Below are experts of layer 3 (counted from 0) of a mixture-of-experts language model. Rows are named router (the router's row for the expert), down (a neuron's output weights, with its number) and show model dimensions 128-255. Each number is 128 + 24 x the weight over its row's rms, rounded and kept within 0 to 255. Numbers have three digits each.
After each expert's rows: "raises" lists some tokens whose logits its average output raises strongly, later layers aside. This comes from a sample of Wikipedia text that the model never trained on.

# expert 22
router:152071076113128168100109128133115106148124160105125099129135131131130116128151159127174140167103151150132143097121113159167114138119139132110107125126124121087123112107115141094107110093167124132114099151113126126120082144162100128105144087155127109156052196054108138111103115123181126132137112140113157151148118142126121146136136139055174160111097150143078112141130169121099157127093
down0:151145147166096151099101134207095116154118104107120135104133124120136162160134118115133103118129137180106111136109119141104150161128127131124160113146113134154121062123159122122132090123127095171145148088120152121127166157074138148150126127140108133126125149109172150112158125140089125122123143131135118153153128117098129101140163151157135110106107137139132146155139101154136126133100
down1:144113152144118128133150128084168125108067116111126125119075143105135110087126125150122143085146138116117134122123157147105091175094134148113133108108133083117141134150159124096140137141129122124112133113112150090131130151131117101131113126151179138100123144147134144124141149158160126084126099190108125121135137082129103130140154147162166172098114156138117169138107144122150154157156
down2:114140119144146130144156125166142116118094115108120131096133186128140162144159161162131124157113152092135106117128160112153162074158120113147105091142122094108132120124105131090148150157158160084141119122127116145154125116128116161083123146114129126133108102132163154114095124165106138125127119095157152110157138143149140133132169117118166115114139147125130139106126144156158147098147
down3:169147159123165143137104120166187164138161130164106131122138188132160100144157128156145179133117167125159114126146166087136139116102141139111110116155111158164150132103133174140086103145121139126133119109138117130118124135094198128096092089147133168182100141116109133149156127121172125137154142108109118178127157164145092151143121111148121114140142115091160141172139122150114133160106
down4:150096077130138143123100075149098091160078128138130112080107101144158144132137150115079121153133141104112115119124176176112129112117127114114122147117087122106095090125100156100159170127126114129130129138096107086142109123110136098162091099088124071110185123120122105117108159106113125125128121119130130174148146111110112132133113146173121152127108118141093057144151122126121123128160
down5:108116118106107107121171127106096141149125118147147122084110108135127099156130154129080111130132078157118080129174120121133140133151153132101131143129094117147158115093093116173136114142123054092108114079100147097124112126148092129172146146133149083152172092113121117143111118152143109107120121149101140121166103154087099107097111124104115126130095100158144140107100130113085155093113
down6:120133102130158112168161118153078108148132128125124117171089133106100103160124109099136159126117148135111110117131180122135111175153168077089181152148114155147171131123133130134162076152133154118111120119097116078090100151122108122166113089172131089142086109122123135103121204147101110129103162100104130097137161138071145122128141113146134102157114141173121116122128133130115117124168
down7:165154106083123156089167130121134086102127113133118136094159128115119101086131111140137161148108084174104105124122152121100101173082155132119168145097162114127118184147124139135159121111114138172146108110162137137136184119122167125179118106135123143153132160171152134113119125110158110127164144102111137102156128093092142124136136125148112177125154155138109075093098126113106169122153
down8:099114124172128131126133166145188090140146102152131141123134091077107117099161122138130108173188145131125141074105122119126108121098121126138148147118158121113134185106100138126116135106130161149132144135097092138117147146145087160123170148161106112139108104092141131130121097090151099076148172114095128097166105138168098144135127138083140124134119140054144147139137112184116145142139
down9:137127080138065143124116171071120134101133139134103113139104110122128102116128122144107113137182140136096145104166097116147127144096141113147111098096086190120137094131111104116141118148124132118118070123112093170143092104101107129165181132084124100121120155111066128117121085124130048090155121133140093128117127117120120191124117125126100170107118128182112113152119158111124127090111
down10:132127089150104133132129152135112112130139130090121116127130138162172097155131128177161124175125099137177117141148144115143124152105098156121135139164149149131127170123138098116138129069161102138122106135157118146106123112137140098126096134131110143109131131135140141128140154157095121155144155108130118105104076151101134119172178055147089117123127137120169101112161121094050140141126
down11:119148101121128098124128152131167169136137149136118114099144130129134209134122116125130124113127054150134081152094168130078150108125103108122137121115114101139140116138132116127117138134142146164121115117148128134126143128123105119134130103124113117159097113139101114095187094143106156167088114069127108131135181107115113098100178172158121103119081150133130138122182103171142149136129
raises: "|", "-", "Man", "nomic", "As", "as"

# expert 62
router:137160115135092153142147129109160120089152128130114131100116110178148133113156157129118135082163130164160101147087102104081129105102154120139095164121134134142159166132103098152109089136162164139095131118139131145158096117154150147102131152105152168161099159146119096123116126162178161130124099122158093124140140109154098105105139087128145158090118143130156128153117129131140150182143
down0:139140177139120135134118129107123095117140133160168127124118132116221105108133076144114133128144149142183134136120150155118142100143149106085107122158135068184169099101112156125136119125114140120094134150112110124121134137136119110119127109146134139093105142118111146170160168095113096130121135120103097122128106124149087125155088184087136122109147138121152074100100088142096119119107
down1:118160110141102165107164138146120124085154145110103153167114144105100101127121117164114158140129183102170138112164144102113104152146083166122084165132110091154119127132141142163171144138147101138108113158128163130098126132120124104176114125144152123126106117123148100143092114130121104127125129152133140128176156143125104152129111147156163183141125156129111160112110082154099123096148
down2:151139139126123093131178100112109125157116140083114115160130130113151144124123141125126160140153126090174103173097126099126123111121173124143150171119087153127125144148134190119103124115119146134134178100084105154169138109105175125122146146138110129102132141144149104131068089091114118135112142107137070135114128153088129077135129128153115093128133101126153117127112128115120152091147
down3:122142123105143135136149109130136117128158144088101114122155147102045153154123153145103091097148175156133142134152141092149141111131132115149095110105092130082121156154135151127098122120137108133102158104097171141139107109176148155148111078173103147127113118149111132103112090142107193087179108135127169144156111131140120094181128155120120123084114130101091135143124120133150088137144
down4:113068106172119153103130155092090117074131127117133135141149164135135098086127137153119149153131152119143151129111103171116155120136154105129111109145149139122114108116111134155137095119132112090157162087163096129162133104114083148150148114120088120160144115092130160158116141141123091129079104132093099084156103110107138140165104114107122131135120156133134110136126112148100150118129
down5:104147110137101137134087126132132110074121139145084128146127128122118106119131114153146118108139125114181116150132118139088127139134129135158126136151119102122106150163113126102163158133131202116118165140114122127152124102133135133154150107113115136167118131123115175091100148073095092155097091137108126159109119119101134079180094106106167083080184114120135172102140099149100114116101
down6:195134130131084132145143109151114086084165123096142156107116137131160148124109128124144166150190149134077143102133127144156048125116142139140096151132135150092110127117091143113091130122076128152088122161131126142109121128110106143105068137142101107160123112079119143123122142105156117117137142110114135156087135136136139134132096129121123114115103101166170124163130118152148144119106
down7:148133121108113156088111142143114112126111124140124152148112126174141153170074153116146134143156085151098133169146134167113133141145113098128098100147118128095109123103135100153147171118105153094143141104126147155153169149115122130149168128146128151196104100169132108135112108167134160145146153066119140123141164158102154158090132090147131117141083113124120126122126165159093154108145
down8:159136112101117129160128132124135108122143121113150082077114124131127152110128125108121179130117107145139130150117127128148134119148207166099162139184161149164174149118116137138164118142167121176152098144136125162109121162146152080092175098083126045133141153127133135118166143146135132140134159125115101110119114146106103129100139143101144151156132145096127140161165143163138143124146
down9:128125102137116166130180116144112138150071128099137122107127126144132124185151107099105122103178106144132117139141125115110169109156109142146128123163117084124131110109153131126165095127140126141128105108140126134114124143145114104108137081108114111158149109148121150150153101086126118107149138149145155123170112111134126137192088125132141133163124101164061095136130165125148140137146
down10:091130179122135114117150112150110103106134117116141154118100150136089116116109118094140150141151084125127129129119102107125156131121137112090158145144169108093144157122132177142105151100132144154113108136174093144129180135114111170102146106130078110127125080153123082141109117127137128155123121123126102148114114126129078087151085113127132124105112138097144156077083120091125105110126
down11:146172143150108149121173163148166151165136124131114110181146165102121136145113119155129129086100160154110167105122144161126136112086159138112160110111155148152119124150113101162139142144136127094111132132121127118150113141129166154114111122121130102130115136130149150152155127119120125187081128097137112122113149148147137117168181120165129099101119103132096133137120073099109087151104
raises: "/", " /", " (", " |", "PS"

# expert 73
router:162092084133124184087166124115109106144128131166134090160140152138115148146158153141122162169106110158135136064106177110142128128110129076107110140123124122103138117121118107110119161144109149124153080157118138133131086143127127122128129155146128107147112206083108151132109127131143164120162097133124114142130128128127159137143127124059171160117109189156078104150119177113099155138118
down0:138152132127110115138143118120138135128084133131136158100116123170077130118108122140107162118099143114133121100108121089136117141114134126156077150126120109140125112107141108126112139103118123098142108115130142139122131086145113122123136144194145128132108121140139118127121126114144176162152146145154116174142180085102170106138161099110147107151109136111106104129153107108096092094116
down1:139152157159106117155118100117119134141157137153100153125145132140124122150162134117146125152164160152159161118168163129152110139127116117104123144125054155097157089122093109106086124127118183161158125161126105113119099130100158130102091159108121169114123155109139118112122157141137177137112152157153133098102123173148175104130163167130140112115151133128144136109107144104151182077142
down2:138113158174164157173104105123108174100111121097104149139088102107127128153114119149122120124184106099146089085107067142108140137114149129173135170133146097095139185141190130142133137131129137109154134145116087142135134117103126123160115128139142112142129135164171160154119128118154144165100141084127140113124161141106081088181115115105126095092093118147144132133119132156122112135105
down3:111097142132096168135111116205148134134179127156169105110130145125112107087131143126069129098145128102100107129101097151145139119131145155139131120127134124120132117108125104124131120158152104109144131125128114116152108168145150106094127118156130120100115136142113109111129109102121095070083112158132140171111124137094103127134090137110126162169134122104151156107124112138163077104123
down4:111119092111131099098158075149124168133128101114127134046112099094139112094140106120129152121155168128155165118138148130123123098180159104104167160177135159092167122153117134147124134095105119104112083129149160154141129100114153071135096148130164141119119125142206149121148146124147112115130125120143098134135139137159164131154135129048147098136079139134116140157119122130115139116107
down5:108129150095118130114135081141059187147125112133098175136182157159118124148156132172164127152124105134152146140110106110134148128116120138106123116126069118134120090140128150121113122149127146127103154117127086104100148095118132138140111114139139115086135088134084087073143137093128075136122086109125150152127124142119136082110153107143154115095165134091105146104124106108145103166125
down6:156131138117104109133128138120128096101138116129146065151116140150090175167156149132133142149102120135156113132155147126106116136108098146120142157108159130148121120139066119196109125177142118100108116093113137148173134109131144124099128175094156086145111170172106124111126142131172131155079143115121116118145082120111132139115136142115134114124157166120157125137115157159129145157109
down7:135110116150102126081132121115132121160153157139098125128142137107131155127128114170143129135150134153106140129171113181129158162135099101123126116132149148092150134083166103128156110112157150152119110106124158103095113103161139154131146108122152084139143107141089140126127119152121146114165136110125137123141132100126146120109158109088175096112123138129143135207153114106113105124133
down8:143132089152132094101138130124095117114103091169101143118112124183133139103143133130088121153118130108139103086116113126120114131132153160104084123126099172127119079165137133157153129144122146182109125091157102132127102159113103139124112128156138146120142143128151132124143132131107096151122109138147101113168124144162135180161174125136141133153117129135117150088108197093133156092132
down9:166129160147118159105100146250139135105128135130032141125148135084128098155141164132107115138119106129125143098108148137133145065137112112146113105103128130130154137121132112140117107115113073109172113161141141129161134140156116114098127093100140142134128137148134138142102132161127126131162084098148146122117129153153112107140145160144120133133142148150165080106117119120112129140117
down10:110114105182115133109144150098127149083095137100108110105118105115139147101106094128149147137146141147152122130171117128103127127120102153141125105055134109112156125132149120114123125146176126112142070123122155154119121140133159177124107161139155128118141120165113169127137129134115159115120130125090126129092101149124153143118098185133163097117095130154168101144124131125115111111155
down11:082130112133130142123120133098119151151072168111101133134111130106159152090110120090137080089114152137155130122141153108119141112141155116123140133152125140111089064165107093137131114120192136132111136136110143087161113123147130140096129100141114114092137130138117137149119177128127124126130144090151121141102155158155145159159114106144139167122145132146104121108106146080121124153150
raises: "\n", "-", "Some", "In", "H", "be"

# expert 13
router:140145106151121163119119112157162102096160107092136101109147153170128099117171127148096135122114122170131174120073123111103123104125131120162091123110133122140140162134111095148158115142145112132152149125118138131121131122151107117149127115106121139161105176136115082094091101179162180117146099127134109120145156139120108082138150115107128164111121140122126141147085118124157148148130
down0:093123148154172123118207134128128088085190168168100146127141173177115147153148133168132129130117147150109096124115125104129118131153128132149152100145123130134138147105150162128141143109115115191132133130112107153117155175129112151160113145140106142106119114101157127139125146149114127153143120131142123103141106125123085191160095071108157091165136125132152112140125118163129118132115
down1:136145114123143162104088141121108128160129112100130138155124129074135141129151165111086118165095106119119107128147145084115105157163135124107104089132112105157135094103087120115131162093138106173143092119124103172105130118161112107102116127125122153138133139115106130109127150170114110105114105138105122143172129117121124130057133152125102084121119104134114178114117110127109153107093
down2:085157157134133182099138097090145109104103162119165152105143154093140088144158119117118132134156144117109130124154139094150159139128123130114141130118145198115122127095054120072132084147171115122134135107092117108128176115133112101121125115149162123155126121105150160127074150121153131137109181136102143149119117118115107111105145132129109149122117163076173134125118136177134130147131
down3:111119132117098112139116135088149075161161141146088125134131152143179158142163162096094124131141075128180148126120141131145113081091131127112115093139107104131163122119138142170123172161157122134123123123116165123109121142129135129147137127106093150139130127129137124110112129179160109052138101187087142154138138153112103161128101131140112119136125154136183120142161115155138164115147
down4:145130113119176141119094101127078105112123114145151120172102147106138087110122134091125119137155140114131136131104112144135117134152100104152092136144125112161123079134143136118124137132125128100141115105140130123136121146119159140130135113146135136108116118082117139135137148131159118147099104118125169104157135083144151145136125143146133108107134151170164142114120071129135172105144
down5:112145134122121103115124097133091143121129101134126146105104101162150105159166090111128128135090069138089142144154074142123150146129096139103109112065145121119120133132137110137086112139127145094135119115057105137125103195175111164109162169124119170131134182154133142126163124140110116140115126116085137149140154121140123136098148088177115110117142112140123146137105107147128137134137
down6:104137123126155150134143134174142122132087143144158140123140132123128146134156135105099118110143119122098101099091147139146148101130104069087091105098150099143111122147154159131117162146178131151109110121098167135165134158118135155162103139106158153152116144125095110152075109127121120103149123121153108111135069118117089129083070141135138162162176079105094144106108166144166146121132
down7:120145117113103136144142125110093095161130146151138115119109151168134137134140149100133148177120156142129118105101094136098157140102150121153095131101140133156090144147127102109152170147102130129112145131101109175175094147096066116109126138103117154134193121146142116144123117102156118163161085130109110167126125106110095116134123119133150123111111113144136134121066117098154124147111
down8:147102135165122096127160124087132147121122085115176113138168131117075118156113123156124110121098135092142131172164101100099145157088155120141158139120103159077121133140109156146152147131151139125099147104161129128126149103142151172121134121111154167058122084148159112156157161131149146135112120109116130110134097133163140115096089146110182136122106114123104143089170174115207098146113
down9:107133123187144143126134120179106175116194180143117110114128144121124124135116132131158078155180127137139150108086154128095160120126086144150093152107072138144138138137155121132114162127120117132123123142110137119107131141115073137122122131146132130151171120177148106103106139110135172070111125094115127105127124058114112114128165123153127134137146130172066129134136105148115158124132
down10:158139093084126072093122125119114132067190141126132212145139168128117123175130100139156133074136155167116157094119161108133146168115130113140104154141123146126072131144111144077118168121070165096102111134118133095136139108154126157123161179112129172132140135108143151127146090118144106142176161125175101121154125094126136135114101127080111167096107103122120135090102140145099124139152
down11:130159123136134170118174128137135146146122122138154109137117102083120139115130105140154134168087129130142148144145117158124149110116180082097121130125079141117142141137136104153154091117143158121183145131165140140123126119167122136132135121113102126092107138131116127147064121120165098129097120131113135115119095129131126140140119125123128135105135125132095146096160088132103197147147
raises: "um", "ly", "ita", "y", "SC", "ent"

# expert 85
router:088142138142167110122115133168114175084106088158091143082135141104145110143108111135111106135130131087106112145132139161111141141186134078137123130137135124147136132130127127160168165145106115136139168146123175156124109167137112113124144141130114104160155124112130090128188099122101145147122107125119129137090128135090104127121112085146167166136112148143133165146085162148161148124136
down0:128114141192060155115151140129126122120163119140123116156176138096112077121138143098109136153127136150116111154142075084153101143119135103125116115099112131136141084112081126101122119114147140124149147115122100074113146102133122151087130176141113167095063091156117104142120138131147125152124147151156123154141097094135118097145133137144090124111122155113144112134132131118134180147111
down1:150135145114144131083081112135147167102152146153085112114154197142163082156147130103104150123109154147108089158136149124153203113134120105150149110141111131174136169111173094136145114102108128116114107152150153120162118141120163125111089122134125100177148158115149096139192120116160125118134126121128118125170155080146134181138155116103123074135137087113151150116123097139155172171103
down2:126130127098137149139119132132144141103095118104137132100129108132080098127086132156104157198132152139131196134135139098116158147135148107122101125161124083115119144145119150130165132135112106159117110149140148141139129098138093115175128185120114177107110131140092140119125169150113146153142132148107142153130137097112141116156120133114095129145105106112172130112099098138175125182124
down3:136120117120139123107146045106163103138097108109128105111130090088169141095133144136141155177106134145125130096118127149176102096117128118114189083133156116120144128117139121111135109161128120092115108115105110129160105127125138160154139145116108125118112111092199084100098129130126147127109159135102140143135145111178150135117173106106097161187105134183128165079143118124095137125100
down4:128155154110123102161099107084121123129128139132080114140122084088122144222141165097081120170187156124174143121114104085143131148141117156121123132095145154135120111134106113202136112147135114113111145132139131149097147111152123154163115100158154117140137109134178124150163151159121152154114154130127125094149126108147153146147119087137164104101126144120119109106136147154106158140138
down5:148151130105099129132108112081107116138118128111080104137122141131140137157094122151106130110123120084123176185131093145100128078148114148136179134096126150149167128127126085123170118092108129147108101137138156082147118176098122138092100099084128113151101117119115178122140099084098098124165073120143106150142134142093133141118157138137122132149093108116156142150119126138108098108148
down6:169134116171104157123157106142067163139130131131100130096120145155171131109143130107114141115140144133106129182146146168112123163125122116095127125093148161151153124105100137142122160103125133174169155129123166114134166134123138128107120096138136134137090126076095160135132141098112092146095102087129165125132128109088086120105081146102148123095112138101112114093137163089123110141127
down7:143169098111153161095108130140122154144134112127140152140102137173178161140119094136068116118146145137121108089176183102152154120182115104147145146096131104171115157134160130119134083168151172145123102092133110139120129165092182172131136135137143160124101109141132110143135100145094093118092090140134103119136103138149103146138145150118106160162095115110127132144173141109185111196093
down8:087129131129109141166101147092091128145110104140139128147107134104150150167133138181110145135127119107125131120127157144158154127114164135085121162162147128135142131122132109114150103125131164112144130082125149121108079189101111119132113124118158130140084155119126131142127120104109164118140137139116124105197118143069134142113137142105100151158142131149153097068186093125103076143123
down9:169118123114101110119131105113118116108149137110076141133175141113151104102141139101173141148116109116105130108136116113110166141163098127138130143106099114116124108138091143163093105107207140110099166126123131149136115139161138078113097135128116108118180137140089139141101104092137121154161150109130125098125146118091131170108146141128112124134135065129102111112115075123099158169115
down10:128084116095148151130116102116110118098112104133153102150101115087166144164128178141135133091142147101155160149111121151148183130140127104089137097143095140141141091131085105150113158135140114108087128147167129166153107133139123137141117076129089139132129114158115150137114112111097178124103135147131144129153125162136124129093141137113104113116118119110121193142143137132120172182112
down11:079152171113121093142135118134109110112119104103100068111116135118125114112095098126140160181150116135137108128147118091179140153148133152090102143094125154138187108147106084112135070120121140142126116143105149131132140135149134104123110109101087181105094132155148123167143099136189089109082139161141075141130077129103137096146090116160137116146141154095141139127136159103119087121123
raises: "fer", " the", " their", " these", " what", " his"

# expert 58
router:108108143139134122147176165117134144080170140101163159145111112115141099132089160127116148128100130080180092147147147164122112162141132089112163111113116116063134127104192111145131165153132137134129147114083156092114156147113165093128124119137125077153117129074110162125115133125115128138143083122114118126145129147111102123148158139140097097100104110140105106129100115155159132137150
down1:166121117121136124159124153131135084158125142143104132146147135109097098091126082130132119120150139121119133095078112127116058083102139143162185150125120097163139122173156080109159106129150066138165109111124125133095131128101175111105108128172147125112125146101107146178143099150142124120129117167113120161126159099126097082146173134112111163145161128153135122165140132120094161127155
down2:091153082094096126137188115141120106146130135142115151133104147163111103150102109132085109162143097132092129131148134113113145129127096150107129088125098190122059091103097165121113127144168170141148113156087131112157125112131102092118122134106099139133141152101117164085168146131130105114163094135130147124160167143147162104140135130131155131106134117094153151130107115168122138113149
down3:118107110169087123128120145149137128125168110121178131107118108131106144129140097149072109172172121117113123148116143115125119148155141160109095126154188173124173115117144091134116135128134159132181134139090119158127121113124149130117128153169138172125132102137135094149136102132101093139126133161117141165153103085128131079124097094122145130093123130137125172127127131087127155125141
down4:112148098114147131090100129084141133137123133127125117156107099130119128110106166172123133135119127127137160209089140115124131115133112095140104116169086094145164125109111184137119122127127113115105126103131121124137083149086120122113157164118118155119153145150139097121131133198138117118122154096133148156131134099090122099085181136117135137124157153131125098128100159173128140143143
down5:112078158122103077104097153136188113107114084137148133083125114113152154131133086160123142153110104115123172141150133149133134139153134090137176115115123163151149140125113125134135129102149129133149095117119109156142127120101081094122135131134130109120112135163108147149131134120186161138132139101126150170131145161118134133146118116127110152134121119099106175093130124153153087059118
down6:103134108120113164151150132108118147130131131127120146130115074093130141167097161175113120147104086114107180130134124137113117108160144102135145093143128115113160149120145119128171149158094111129141150159141140116106108154105144142125088135138131151124118134130118139085143121146134118109091129112122117139120084144127149094131094113173148126121096129116143147132085143094145120124088
down7:123136140142150113168149147100118128102165164083124141105093141068187118124104108076146107138100075147119128105176115078125152152145116120147170147112097152107153133105108111158113118114163103117088140084148113166099108142186097150150139123103160130172127090125140145116150151126109122152099110136144138123116107145149103151129169119127171091131132092115122148143118089087148102144164
down8:140140129169150131101080071106088108126147099143109108125107113135088135132119122097136129113182133113093112115149115142141118122096127144113156122121111148146113091100146088140083138148099125129112134157143118176121135151136116138104159121125114127131112088107157167118143071061183145157126113123132134084150112163125113124094113178121135095154099130087086098148104119110109111128117
down9:138123114130150153128141120151077107118136152135140153093131156118183142119078149134132089131127109109143160160144126078126113089154143163118110103138103088119163136147178133146142101148159079187137082119100082134118181132120139172142121143157143101121079130157130097135102117136146148113143147132150139101146130150148096122126104135150124108149104134145077207105169121138092091159111
down10:142155114128133121094126154082119128125123138114138138125092128125149101121054161138113126151169140138120127182140114124108130128122131095183119095148149154125107162093099139104097131098112183133132121146108098171123153137137207082167092145113114147124069091108152138169127062128174146098165175153113109068126156148135159082136070089174155098126131100144129131114143143136160151154140
down11:080101108108135095159128125108136134146129098088112131092139122188146155139097086095129110129152129100167099105149088133124102128099154156130159126105096114112162182113142119141142130124123149111150129113158147145057159131119113130101135124081152139083098147137130143103134120178147133089160137156133120129103140108136163132113144119118111111106151120135090113149143136154160116138133
down12:141166170109148107099118110147118159160129115098122120143112125170131098144153151121104127086145125169111124143126085145121143121165125150089085085163134145176129154073105141121087102082130127162159199122124108089132121108112148127118110097146111113147140124180116109138155144119125112140146120070163118167100138103147081140141112099107073125077131132134136127126092149119138138133111
raises: " the", " addition", " order", " terms"

# expert 12
router:119142146140195116112156169137144133109122109092136166108139152097128141125095152137134135146109133119148112145135115168115168110155124128121139082128127117101122118122161117174141147140153152130166119137111156106136152146121161134135103146148089110167138132099113143134131121108122116131153099121113153099102140137131096114137127110160132125155125108150090104161130142148145154116155
down0:096103084115106119134153145123071142176176137091170106130142126156129131087137132115144163132122137078159158113100140120180117107127135119166145139155127072154127124129137096103166170156149135136156163129155129123143122122129145161110122161076142067085102113122137074084165116142128121172147143115125075174122165124118120153120115109118123129122124135146113172125141171114118133120124
down1:163100117139121107134138114138035188128146096075151093126125123110103154090156156125134103097097143118096142151115138128128131159125152095138136136125124130121123095161112141100122104122159181135142183129127117085131153132118139137130168134129142145175135139126142138139134141122149150092157148101113142174119207093160098116108134121115140096130120141140126112162119146143144130142163
down2:094149142110118127139128172136127142068150132125134116155161164129135102106113146147177104149132107142118126088145091076148098052132118171156107163155149133154146125115138117122137101182118082107069115125110117118153118141111168118099117131173135121128112110123170124148116124137141126118089102113128167131112082197133135124054154171132166137083091130127102143144094072135078121133157
down3:138091111146149101136087168142117149144094131121137103074112140134167113124138132121133088099146146088139111163114116145110141163131127088066121101140134153144116151143140145154140146153081112124074144094118122154150095155126076111148141132153161125092151103148129113139139122142104184127127176139134166138102140142139133153175143111091160113151171149116132124144146104125158113108151
down4:060116159137121116144122098122090121130083155136088082131125123132149121155154124119122127095147159118114063139127115155124137129134135148167118144086119164139109119111102112126118094134165119103130116101139171147170098124133097140122136111150155108133147121107126151127136138166121167108142107110134081083128107122143123140111112152145112088122181132144102127124123126114102098133136
down5:116121175124122120159125114147139135112098133109130121114154117148100124123111108154127200153119120107144106172101122044142148102172100084128137080148120128119155119116126127115172104135103105155123139137114097127106164129128174061090154142130114134088126151104158114139108142105154139127161106109165160099130109165124140132123127093129081149153108110136134098141108134152113140152140
down6:099145135073124149121138121127169160145127141154139113095174088142118104127123116128173126112148104121109131136122113120090132110126151151111074148111167133137130129094130125135174113146140102123091128136121110070072119157120146126118122136092137138133138132119090151115139143170144161111104142127132100109099109153126133129087160103142113146143119088147128110085111136126106112149101
down7:135145157113203159129117150100161131139111141109126087102142105135204112124114130116129116119155125146161135138164098142142151132103092122119133112130147150135182128140154125101152097076133150119156188101133135092116139131118096102115083164095141130158128127142141144134118149104081120115163109100108110171122130127092128100125072134159130109110153104112154122120107127101161066126148
down8:146139107100106108149181140171155140124132079106092166105115138173158088144147121164145132136121134114105133125114103129132155075130168142125143100145084185107141108141134148170124100124110151105100116151120121136137132156124124140127137096140139150152173133149123104177131132103142115133151113186131147147117126126161163130112083158138132129125117136133135140128119103118119147143121
down9:149135145109120156106107129113146118156151099090130127124115116134128126137133070134106151136142107155106113140137121137134133116110124072137119087106110113160122115130028088121150120123097126124138123140135135113154117104093087124135149150172124109135088162153148156132180088128062149164148079149111154111119156156138112145188137151164128161123105157108122084104097130204094118137144
down10:113128108120131131112093116172159134134079141163128117084110162155103147129114098084152134141122094118116128128113132092113130150121133081109110120155141138148113128121099119121166124136137105139191149160110123124111118160148079139123163070164136210130065149156130098131108064143118161124138139101106153111144146098145137107093138137148145154177111096119131131101147121144121122131167
down11:136171125157143142084077137129118116119135123155114125113100117117181126112179133149136113120133172080141117110099181116110149148140154093198144150109158136102137140139114169074144111144075110123168111135129099132096162110142102116100129101170152131088140122125149146100138101136101110117131115126153115120148102119126137134122092130148138123117158134121139122124096110096156141124096
raises: " the", " their", " its", " what", " his", " a"

# expert 36
router:117159099138098173123159078143123114120113168088146170137124128171144086135098150137134137100089138085140120118149184117159102130159082164156126131115123140133164121105108115094117097121098089113124105100107117111121069145139106127133131098150065142155119148119105145112092123134141159120136139129122145114139129134112129135156161159137177093113097110131143109138105154111142083160086
down0:105117119100112150125133123118136132098161119128111128105081155112104149122119141115162129128087150116137107099141148117083128140136148092090121110151153141147167127155146132110104108132146141145096143140147120109119143157118166139109127102128124111101147112146139133096143144115137132131135143114153095121087093066121134120098169160170162156125101101138104153138129117175129142127114
down1:127110095116133166114133076130136125092141113129126121077138096112139105077070115129158129111130157137087113145160151145136115092167145115111124080130124133078129081156131122145165141161134118146116124133155139143132126111101114167125163128137188096151117131153141127090129106156113134118155089093133142098097148119120125107162155071138171100099120170108111139125122131064103119132129
down2:129168113172139118100138147130092112105076093105129138112116123154130107134118117151124139129133157116103118109144120117153083075113173121148110075093105128147150124110099147123139140100115122105127096169189173127162131175168101092128146110150124105126076170129108133092102121179095119124150151120126151103132140110113142144117157162171156126162114095145119119110113116160170128177145
down3:135169098144114139167105105080141089108062131104123113124128141155122115099133126173106124102099110127146142142147144100094156130133153108121104124094127109147110088110093138107155079146140138084144101103059158134108141076113115054127095125077130160077159148156105123127187123086171117108161129148147088106133118138130131173150155109130114151149163137099116112113177154162156102112108
down4:086157137094107129132120104134120128135136088114141102112137125140124137106162110119098124164025090159141110161165159142138155184134128136162164131107137137121079078160116121091140135120134146145108103082144094116092134144148139146140138128107125113130179110122104124100117140163100102162110126120070105160098140123103117159139153130096166147119073081168171125148142134116097155136125
down5:149117118145144118146089081116136131145126201125152131160166108141090116150149130099127113125089109091131117129098120115090079133112126132104129113117135127134108096061171129110126144128122145130105122137147157130123063140129144083111154132126143115158117085135111122166136133130128098159120117133120112123155128143128154078151065113193126120119117129133078166128124134148135175130131
down6:146139134128113184058096111140108126150125177106131129126126094137086144132136128138132116127099145113126120163130119160119173120154135158134089120103190160143128097160139119116181101129164069122115101149103155132100140103129110118125118153150116099146145148137134095127062108135158116112080159111169107119117095104164135121128123119094099108179143097160161084112125112092115159105140
down7:115159098150145113180115168133111145118115147120130090118073155113139094118111148166161109131172125077111152105133119154098138112154118105143109094129122140128107166085148090151148137106106115081146124113132105123109112119128128126135100162122093106117123097120084164120131090133141101107085090122115121106124122099162113117118153154089112111104160100126132102137149115156128124110111
down8:125105113165087174124124117132125137160140178150115130156135100146083082135105146131110133110103080144088133129134124108117099151117138164133135151121080117100132137152129096094098160113130102164113138129127153098154122103112140183108120113166122118137118133138126109133094119134160126149085106093127137121083131131147123171129152139131105127144118129117148087158154121152126163106155
down9:139128105077132116127141106137095143136135179137132170140150154142109092115144189132136144152121119123146126114141159117169150122149176158133164095118144121114086136162101136144102142134146087091133143152102095127093130142104114117170160110132111112101149130136137114100145186135121187136106124154093120117139144139148152133127155158138079097095129196133099162073114157128107133116135
down10:102151139098090131102133119134114163101142144126111106097107110137093102130160104123143151146134148159075122104116161128150139130077128143183143148133134183123163129140099123095104136133118115117146134127155155119132120092122157095120135160130122100125140118121094177127148148159148141133119150084132120184145118120104096134121110119146127126084113146144129129144130127171138164100106
down11:096087115114088106150128173137128096138151125121133144117125075101175142058097127102148162160118127115115104151127118123115147094134095129125162087098102108125141143113086122125139092118077097142140100129083099122180103149086157104118122116093102116142123096152116125129167173101129166115142094153133136103114125130140101162114126121130109153124116095130087166127109104145122117095147
raises: "xi", "gg", " number", "sses", " particular"